From a checkpoint of a small mixture-of-experts model trained on Wikipedia: vocabulary 8192, a shared expert of 64 neurons.
Below are experts of layer 2 (counted from 0) of a mixture-of-experts language model. Rows are named router (the router's row for the expert), up (a neuron's input weights, with its number) and show model dimensions 0-63. Each number is 50 + 15 x the weight over its row's rms, rounded and kept within 0 to 99.
Before each expert's rows: a language model's description of what the expert responds to. This comes from a sample of Wikipedia text that the model never trained on.

# expert 0
Past participle endings
router:51 33 66 52 48 37 30 36 65 50 17 38 49 48 33 74 53 36 33 36 52 44 69 35 49 35 59 74 56 56 37 54 80 58 65 57 41 66 40 41 49 60 44 76 45 58 63 56 73 55 37 60 54 49 69 47 67 39 30 37 61 73 40 66
up0:18 17 29 61 49 41 45 70 48 60 62 44 65 46 37 51 30 52 46 62 44 68 48 63 55 09 72 57 65 49 57 36 60 72 42 63 67 61 66 75 38 44 80 55 48 40 45 44 50 48 43 56 70 60 49 11 58 62 39 33 33 58 52 72
up1:31 57 61 44 57 46 58 40 37 69 47 46 32 41 58 58 59 73 23 45 49 55 53 29 33 71 15 47 56 32 48 37 39 60 53 50 80 72 47 43 41 36 46 53 57 43 25 61 34 55 43 51 56 68 37 30 53 30 66 49 61 44 60 47
up2:21 54 34 30 50 51 13 32 44 48 61 80 55 46 50 40 44 60 31 14 42 56 64 79 39 42 68 43 36 62 32 24 49 55 52 35 64 35 39 56 21 34 69 41 60 23 52 63 65 61 62 64 69 74 51 38 68 50 56 62 44 69 30 48
up3:61 59 66 30 25 88 47 65 56 64 56 47 49 29 63 37 21 40 53 26 33 45 56 44 37 45 66 67 46 56 37 75 42 39 39 70 58 26 53 44 66 30 45 46 49 25 65 50 71 74 38 46 40 34 47 87 14 31 51 35 32 34 52 69
up4:54 38 43 72 35 54 76 43 53 52 57 52 37 41 52 59 24 37 48 46 66 22 58 61 21 59 69 74 78 44 51 71 50 58 30 36 33 51 74 68 22 53 34 48 55 63 52 73 30 49 45 57 63 43 40 81 43 51 56 38 43 67 54 53
up5:53 56 64 28 30 73 40 55 32 87 40 45 59 31 45 49 65 55 52 49 82 64 52 61 26 65 34 59 61 61 38 44 50 50 24 21 56 51 51 37 47 60 63 46 37 59 37 58 42 57 47 14 55 86 48 48 52 39 31 45 83 47 78 59
up6:69 35 84 46 32 67 38 52 43 53 43 44 62 33 39 51 68 39 43 76 67 60 67 61 59 26 48 50 31 50 29 60 46 55 56 47 51 44 62 78 68 22 38 33 51 66 51 68 44 47 42 42 45 31 40 59 37 61 51 73 34 37 46 48
up7:40 53 48 38 81 89 58 50 59 47 52 55 56 62 33 65 35 43 54 24 59 60 63 38 24 41 58 30 64 31 67 70 48 39 47 38 52 32 61 71 52 72 41 55 12 28 48 37 61 71 30 67 51 55 36 17 61 52 32 57 61 46 53 46
up8:27 64 46 35 75 44 24 02 47 69 33 26 72 50 79 14 61 42 40 73 43 46 51 53 38 54 67 56 45 37 49 52 80 61 54 55 56 57 64 61 43 47 60 70 79 46 09 47 55 55 47 48 47 25 60 71 30 31 26 59 65 51 33 53
up9:49 47 52 46 27 58 51 73 50 51 35 30 72 55 55 72 42 38 63 58 22 46 66 51 60 73 57 53 70 78 66 45 63 27 52 68 54 40 44 48 40 63 29 73 60 26 58 32 35 81 30 41 55 16 49 49 65 39 51 66 53 31 46 39
up10:49 38 63 51 53 56 40 84 46 45 65 63 63 63 44 70 35 30 48 69 42 41 57 56 76 72 68 72 60 19 53 48 57 62 70 48 56 26 29 33 46 36 75 63 52 62 46 45 53 47 39 60 58 37 51 67 42 45 31 42 53 35 66 74
up11:52 61 25 45 70 62 21 47 39 65 51 66 34 45 48 66 38 38 43 34 31 75 37 47 54 51 83 39 92 31 31 34 32 18 69 47 39 65 48 55 27 45 39 61 37 22 42 44 32 45 68 26 54 51 73 49 46 44 44 43 48 56 69 61
up12:32 44 62 37 45 53 45 47 53 72 49 49 71 23 62 50 57 46 52 34 34 41 30 53 60 61 39 51 20 75 36 48 71 43 75 66 42 51 40 47 21 83 36 35 49 49 45 76 47 48 49 48 28 42 39 27 47 49 62 34 53 45 60 47
up13:50 89 50 49 38 46 19 11 45 84 46 70 60 59 52 32 52 29 44 36 45 64 38 52 57 50 60 82 48 60 77 56 56 54 65 43 54 27 33 55 52 64 48 28 56 60 75 39 31 46 43 36 36 28 46 62 45 40 52 78 40 48 26 40
up14:56 70 34 39 30 40 31 01 78 56 40 30 55 55 44 74 31 67 60 49 55 57 27 52 52 59 72 68 96 50 31 51 69 40 57 47 71 75 67 42 57 41 40 60 35 62 36 30 66 68 71 58 50 40 40 64 34 58 59 58 70 48 50 50
up15:42 45 45 84 49 59 51 43 45 33 62 43 67 69 51 67 56 47 45 39 29 54 28 55 65 29 69 42 56 58 42 38 24 77 60 54 77 70 44 57 62 49 40 44 59 65 34 31 51 37 66 59 49 54 55 63 48 42 61 43 23 38 33 83
up16:61 43 38 48 46 46 62 40 40 75 35 35 52 50 64 63 48 61 44 66 47 72 61 28 61 35 00 54 53 49 31 46 38 64 62 28 30 35 30 46 39 42 64 67 35 59 56 64 25 39 50 74 41 60 50 40 62 35 46 41 25 42 67 44
up17:60 32 33 39 60 56 53 59 49 46 65 63 44 49 71 47 27 40 31 78 88 60 48 60 33 49 55 42 48 44 44 26 46 56 26 33 50 69 47 41 51 50 66 44 69 34 51 56 43 25 49 38 46 47 41 48 41 71 61 49 43 59 34 41
up18:59 32 48 41 63 51 77 27 25 60 53 27 44 27 41 33 41 71 62 58 48 58 31 38 54 61 67 24 58 63 45 64 61 75 44 49 44 30 58 67 31 59 36 66 36 41 54 37 56 49 45 48 65 19 32 67 40 99 44 36 64 51 48 56
up19:34 49 76 58 61 49 55 56 30 47 25 60 52 55 52 71 49 43 64 67 48 48 52 72 53 73 40 26 78 44 54 19 38 52 28 56 65 75 61 51 51 47 65 53 74 45 36 66 91 46 57 65 34 38 58 90 26 62 43 75 60 63 26 49
up20:63 56 27 46 47 55 63 48 50 67 47 31 39 52 55 33 41 70 50 58 52 53 64 58 71 38 65 60 34 50 56 61 50 61 58 61 27 75 52 39 23 86 57 55 33 50 59 32 56 60 39 68 43 59 67 40 92 35 42 66 16 73 47 47
up21:43 45 54 58 60 63 63 31 62 56 43 65 38 37 45 57 70 60 29 71 41 51 44 49 74 47 56 61 77 54 66 42 64 38 46 49 65 17 53 83 63 38 35 54 60 52 24 77 76 59 56 52 14 59 57 51 33 60 39 45 81 51 37 46
up22:55 29 41 56 46 34 54 53 52 60 57 50 45 65 60 64 57 44 36 29 33 49 45 51 45 38 42 63 63 47 32 53 42 14 46 62 21 40 70 32 61 40 29 25 21 36 56 60 57 42 64 56 48 42 17 51 56 67 42 78 36 27 64 47
up23:41 80 45 40 50 58 20 53 38 44 41 63 70 58 80 46 54 67 35 40 50 27 50 63 60 66 43 48 35 51 31 26 49 23 71 73 51 59 17 50 16 66 49 57 55 61 62 58 58 64 54 32 52 38 60 53 54 38 32 49 67 41 44 49
up24:75 53 63 57 37 45 58 68 58 57 46 36 71 31 50 31 43 41 53 49 42 39 24 63 38 58 38 62 46 45 44 69 61 56 74 34 79 50 38 46 68 39 48 42 66 47 63 53 57 49 60 37 55 27 64 60 27 53 47 52 90 34 64 60
up25:32 71 64 59 48 60 42 53 37 47 54 76 39 44 50 40 57 41 58 74 48 63 51 40 72 42 23 55 41 64 53 72 69 29 42 64 45 84 47 48 29 39 43 42 28 65 50 71 61 50 62 56 69 36 67 53 61 58 66 74 57 49 42 43
up26:46 32 59 52 65 46 40 57 69 76 63 47 43 47 39 22 36 64 35 48 46 49 72 51 37 39 45 38 65 79 38 41 33 36 60 68 17 59 62 47 36 26 67 29 64 17 40 66 65 54 40 53 45 30 43 55 73 54 46 66 56 45 35 44
up27:64 29 66 38 42 32 31 38 53 41 69 87 59 25 45 22 49 65 41 79 46 41 34 47 77 50 53 57 64 50 54 57 53 19 39 39 52 33 40 60 57 75 61 47 69 53 59 72 44 53 34 83 38 50 27 66 35 47 66 33 60 51 50 40
up28:56 34 56 52 41 55 76 70 44 43 57 79 30 52 47 39 58 31 40 50 48 61 37 31 20 42 43 70 49 72 52 50 78 14 54 57 56 49 46 47 53 73 61 39 64 39 77 56 51 61 64 16 63 41 43 57 56 25 63 64 62 66 27 40
up29:76 50 58 61 36 25 30 69 36 15 41 49 52 39 38 42 52 48 80 70 78 16 48 48 71 58 43 59 56 58 50 23 42 32 62 69 73 54 60 47 55 38 61 30 54 53 31 60 43 43 75 60 60 39 72 62 34 55 48 24 73 48 52 62
up30:82 53 39 33 69 40 32 61 57 63 48 64 58 40 38 55 55 23 89 65 26 44 49 53 38 73 73 45 70 75 64 41 50 38 58 49 52 44 31 19 33 27 54 60 52 32 47 58 66 45 34 42 39 52 50 74 31 28 73 40 68 41 37 27
up31:71 47 71 32 50 46 71 50 42 59 53 73 76 41 62 66 48 35 52 38 56 65 72 35 42 50 54 43 28 58 29 51 29 70 69 38 60 33 55 33 39 65 41 45 65 35 41 76 31 24 54 56 65 30 42 54 47 03 30 65 35 49 60 48
up32:64 48 33 41 57 68 50 41 44 29 57 49 60 69 50 52 36 74 35 46 73 47 63 40 52 61 32 61 26 59 31 22 62 56 31 72 59 46 48 50 48 49 43 62 57 43 34 38 70 16 59 52 80 48 72 58 43 32 68 51 55 43 49 79
up33:41 50 18 66 79 76 56 68 40 46 53 68 60 62 43 92 34 62 49 67 74 76 65 50 51 61 39 26 58 39 47 38 28 35 47 69 71 56 73 71 46 47 42 40 68 63 33 58 66 65 83 70 55 37 42 44 70 36 66 44 67 69 73 32
up34:72 62 48 49 35 44 50 59 56 49 67 54 84 64 47 78 52 46 62 32 32 48 55 54 51 34 29 58 39 64 63 18 50 47 47 48 67 86 54 53 62 44 40 34 27 38 67 38 53 61 52 67 55 63 57 40 71 56 47 68 29 52 58 77
up35:52 54 39 90 46 80 36 35 59 62 63 41 52 69 43 61 59 41 44 67 54 46 43 65 54 48 49 30 66 50 81 62 49 27 36 42 23 24 58 38 42 45 57 77 80 39 61 45 33 45 44 43 56 40 63 60 54 72 35 57 44 34 42 47
up36:56 66 49 32 69 51 68 59 42 58 24 60 31 41 52 50 66 60 29 74 33 50 42 33 36 62 33 58 47 69 32 71 41 56 51 59 74 66 32 61 40 55 31 49 35 62 47 46 54 74 42 45 59 14 90 52 47 51 59 58 40 63 32 49
up37:50 67 53 52 48 79 37 71 43 37 49 30 34 53 62 75 74 63 66 44 77 26 79 60 43 95 37 33 62 64 63 57 67 40 41 45 25 50 32 59 54 60 77 58 56 57 60 69 58 53 49 55 39 30 65 45 31 70 43 44 45 67 38 11
up38:67 74 35 59 27 51 39 58 59 25 68 49 39 59 63 51 68 47 43 42 54 60 69 49 51 46 43 55 81 65 53 37 57 42 43 71 65 80 34 59 46 47 41 65 48 49 42 53 50 48 62 30 42 43 53 59 49 38 69 46 53 57 66 59
up39:37 67 53 65 76 67 78 53 71 37 71 40 34 46 57 43 41 66 59 24 34 68 53 26 50 30 41 30 79 40 45 64 63 42 58 82 57 57 43 75 46 43 30 46 49 50 51 73 57 81 77 41 53 52 61 44 41 73 59 42 66 68 52 46
up40:32 62 55 55 58 43 59 34 41 31 37 40 58 46 42 58 49 51 50 53 58 32 64 83 52 46 38 68 37 79 48 34 60 44 50 31 76 72 31 61 62 53 65 35 58 38 68 61 14 21 49 44 46 56 33 64 63 05 37 35 57 17 74 57
up41:72 41 58 35 53 32 65 19 60 45 27 62 59 67 81 54 49 66 42 27 41 36 66 58 35 50 59 52 43 38 71 07 57 44 53 29 64 53 28 66 10 55 77 62 52 52 66 40 41 55 67 69 16 44 62 65 55 54 42 54 42 27 22 30
up42:47 63 56 74 40 37 26 43 55 40 35 47 51 40 57 39 46 57 61 38 43 85 47 62 71 57 38 48 55 26 42 39 78 61 58 68 70 24 49 44 37 40 73 81 34 65 39 42 67 34 53 36 42 73 53 02 79 37 65 40 43 40 52 54
up43:22 42 61 39 50 45 49 48 37 64 58 61 36 94 56 31 11 51 28 62 38 47 45 73 65 70 67 41 48 70 48 42 46 45 51 44 20 16 47 59 32 40 41 48 77 42 48 49 52 47 64 52 76 81 75 62 51 27 55 47 61 45 16 48
up44:56 44 66 39 40 33 50 53 29 59 45 61 60 51 63 56 44 62 39 62 60 40 39 58 33 60 63 58 33 41 45 34 58 99 62 26 38 34 66 64 60 57 57 43 30 58 38 62 26 48 22 34 44 35 43 40 64 70 44 47 27 38 52 67
up45:75 22 37 34 44 72 52 54 40 73 76 50 36 57 31 30 73 35 63 35 48 77 56 50 81 46 49 29 56 36 16 49 74 50 52 40 48 37 39 36 62 39 70 59 45 61 77 45 38 64 50 20 50 47 35 56 27 29 61 45 36 41 88 57
up46:79 77 41 39 53 38 46 32 42 55 33 43 48 48 51 56 48 62 41 62 42 34 60 59 11 34 66 47 58 59 43 38 55 26 79 55 87 36 56 40 62 45 43 36 54 48 63 58 35 29 52 61 33 29 40 34 59 64 65 57 45 70 27 66
up47:21 50 48 61 24 42 21 52 41 58 52 47 19 37 55 14 47 28 53 59 56 39 25 61 46 50 57 51 53 38 43 78 45 59 30 43 80 47 62 51 30 33 54 53 37 57 75 38 46 58 58 51 77 36 38 41 49 35 61 75 65 53 48 63
up48:41 33 69 54 55 51 50 60 69 52 51 68 15 61 76 71 58 33 48 26 37 55 44 40 76 18 42 53 44 63 87 73 53 42 40 42 54 42 33 44 46 54 57 25 74 59 44 65 82 56 24 40 51 42 48 56 44 52 63 31 38 66 53 65
up49:44 51 46 52 70 35 55 84 48 55 23 24 33 31 52 65 61 34 44 45 49 70 68 63 44 60 37 66 52 35 66 38 62 50 70 49 39 48 39 33 87 22 50 49 33 33 40 59 55 46 49 34 50 59 24 61 42 65 63 50 35 36 64 89
up50:45 63 49 49 51 29 33 53 52 58 41 61 28 60 60 22 47 52 65 49 23 52 43 47 53 65 41 64 26 37 73 40 25 15 36 70 46 68 48 37 62 49 58 47 32 06 49 47 34 44 51 48 38 46 59 64 45 31 55 31 66 46 87 54
up51:52 46 35 47 42 69 56 62 44 36 44 48 72 44 60 57 63 60 51 34 31 60 46 37 41 83 64 18 60 58 29 68 45 48 61 73 45 51 39 42 62 84 50 64 45 47 61 29 39 67 54 90 59 37 48 61 48 62 38 33 42 53 72 66
up52:45 52 35 49 31 32 64 54 30 80 31 49 44 68 75 78 60 74 61 35 65 32 41 47 48 35 66 27 49 41 64 32 34 56 60 41 52 82 57 57 61 46 64 87 39 54 48 54 41 42 71 53 32 48 50 86 23 43 63 40 42 69 56 53
up53:61 39 29 44 32 22 77 43 57 14 46 57 62 42 71 41 62 41 47 46 59 68 54 59 42 54 40 39 33 29 65 25 59 53 46 58 61 43 89 74 21 55 86 48 65 59 45 37 51 45 08 50 48 37 44 54 55 36 50 37 32 46 67 52
up54:60 25 42 46 33 42 63 46 55 57 46 70 53 37 49 36 44 75 75 74 00 30 74 41 55 20 52 54 53 41 51 33 78 70 53 58 53 39 49 41 25 35 16 83 68 44 71 63 74 44 56 30 35 36 54 58 50 63 59 50 67 26 46 62
up55:42 53 27 44 50 50 43 53 36 50 58 54 53 70 62 63 65 42 54 65 33 86 39 60 67 49 61 58 47 60 26 52 41 89 51 41 80 48 57 48 51 53 65 53 43 39 58 48 58 33 56 77 52 54 65 58 41 16 84 63 52 72 80 60
up56:33 27 61 51 46 55 22 38 27 43 79 38 59 33 70 64 63 42 35 67 47 64 41 37 57 42 68 29 45 51 32 62 47 38 48 37 35 23 59 42 68 39 65 66 38 67 69 61 53 47 49 59 59 65 46 67 84 43 58 24 32 47 51 10
up57:47 62 33 68 46 58 45 30 38 56 40 59 45 56 56 25 70 45 41 29 54 28 44 40 39 21 41 36 54 40 39 44 33 35 41 68 79 09 46 35 54 31 58 86 55 35 41 51 46 55 23 37 50 42 37 75 44 35 58 65 61 43 39 43
up58:62 54 64 47 55 83 76 63 46 35 38 38 69 58 17 51 50 31 68 77 55 58 46 34 52 13 37 41 53 58 63 41 68 54 37 41 79 36 83 64 53 50 44 51 67 50 53 34 38 27 39 45 64 60 68 63 80 44 43 30 31 42 79 49
up59:50 45 25 57 42 43 52 76 64 58 49 45 73 55 34 81 13 40 65 56 60 55 42 38 68 85 61 69 43 40 53 66 39 36 44 62 55 26 45 53 58 59 36 22 38 50 48 42 37 50 71 48 48 41 60 74 69 48 74 48 74 81 36 32
up60:74 42 33 34 40 67 34 57 87 43 51 20 56 33 41 52 29 64 48 52 32 47 38 43 62 72 68 65 44 88 38 50 69 34 63 39 50 64 30 44 78 31 49 39 20 68 55 61 55 58 57 37 44 42 64 27 26 55 45 62 51 41 46 32
up61:22 56 43 72 74 59 50 50 24 53 49 34 53 37 49 42 54 52 59 52 39 26 88 54 53 51 53 62 37 61 55 49 21 72 39 41 14 48 68 56 67 59 44 60 52 35 57 19 71 32 36 55 38 53 40 57 21 70 36 34 70 55 46 75
up62:56 74 19 51 63 44 14 62 56 46 26 56 62 86 28 48 57 39 62 45 71 62 38 37 25 52 56 41 62 68 63 46 44 95 50 47 45 47 39 53 49 57 34 57 52 73 57 47 59 38 53 62 55 61 87 40 46 16 79 17 40 58 56 32
up63:40 32 63 42 62 53 43 64 23 28 47 47 30 74 61 60 57 48 71 54 37 32 40 38 32 76 51 67 89 47 43 42 38 71 49 35 67 37 39 62 37 37 50 62 59 27 48 48 50 52 35 40 43 54 37 73 50 37 58 26 52 39 60 41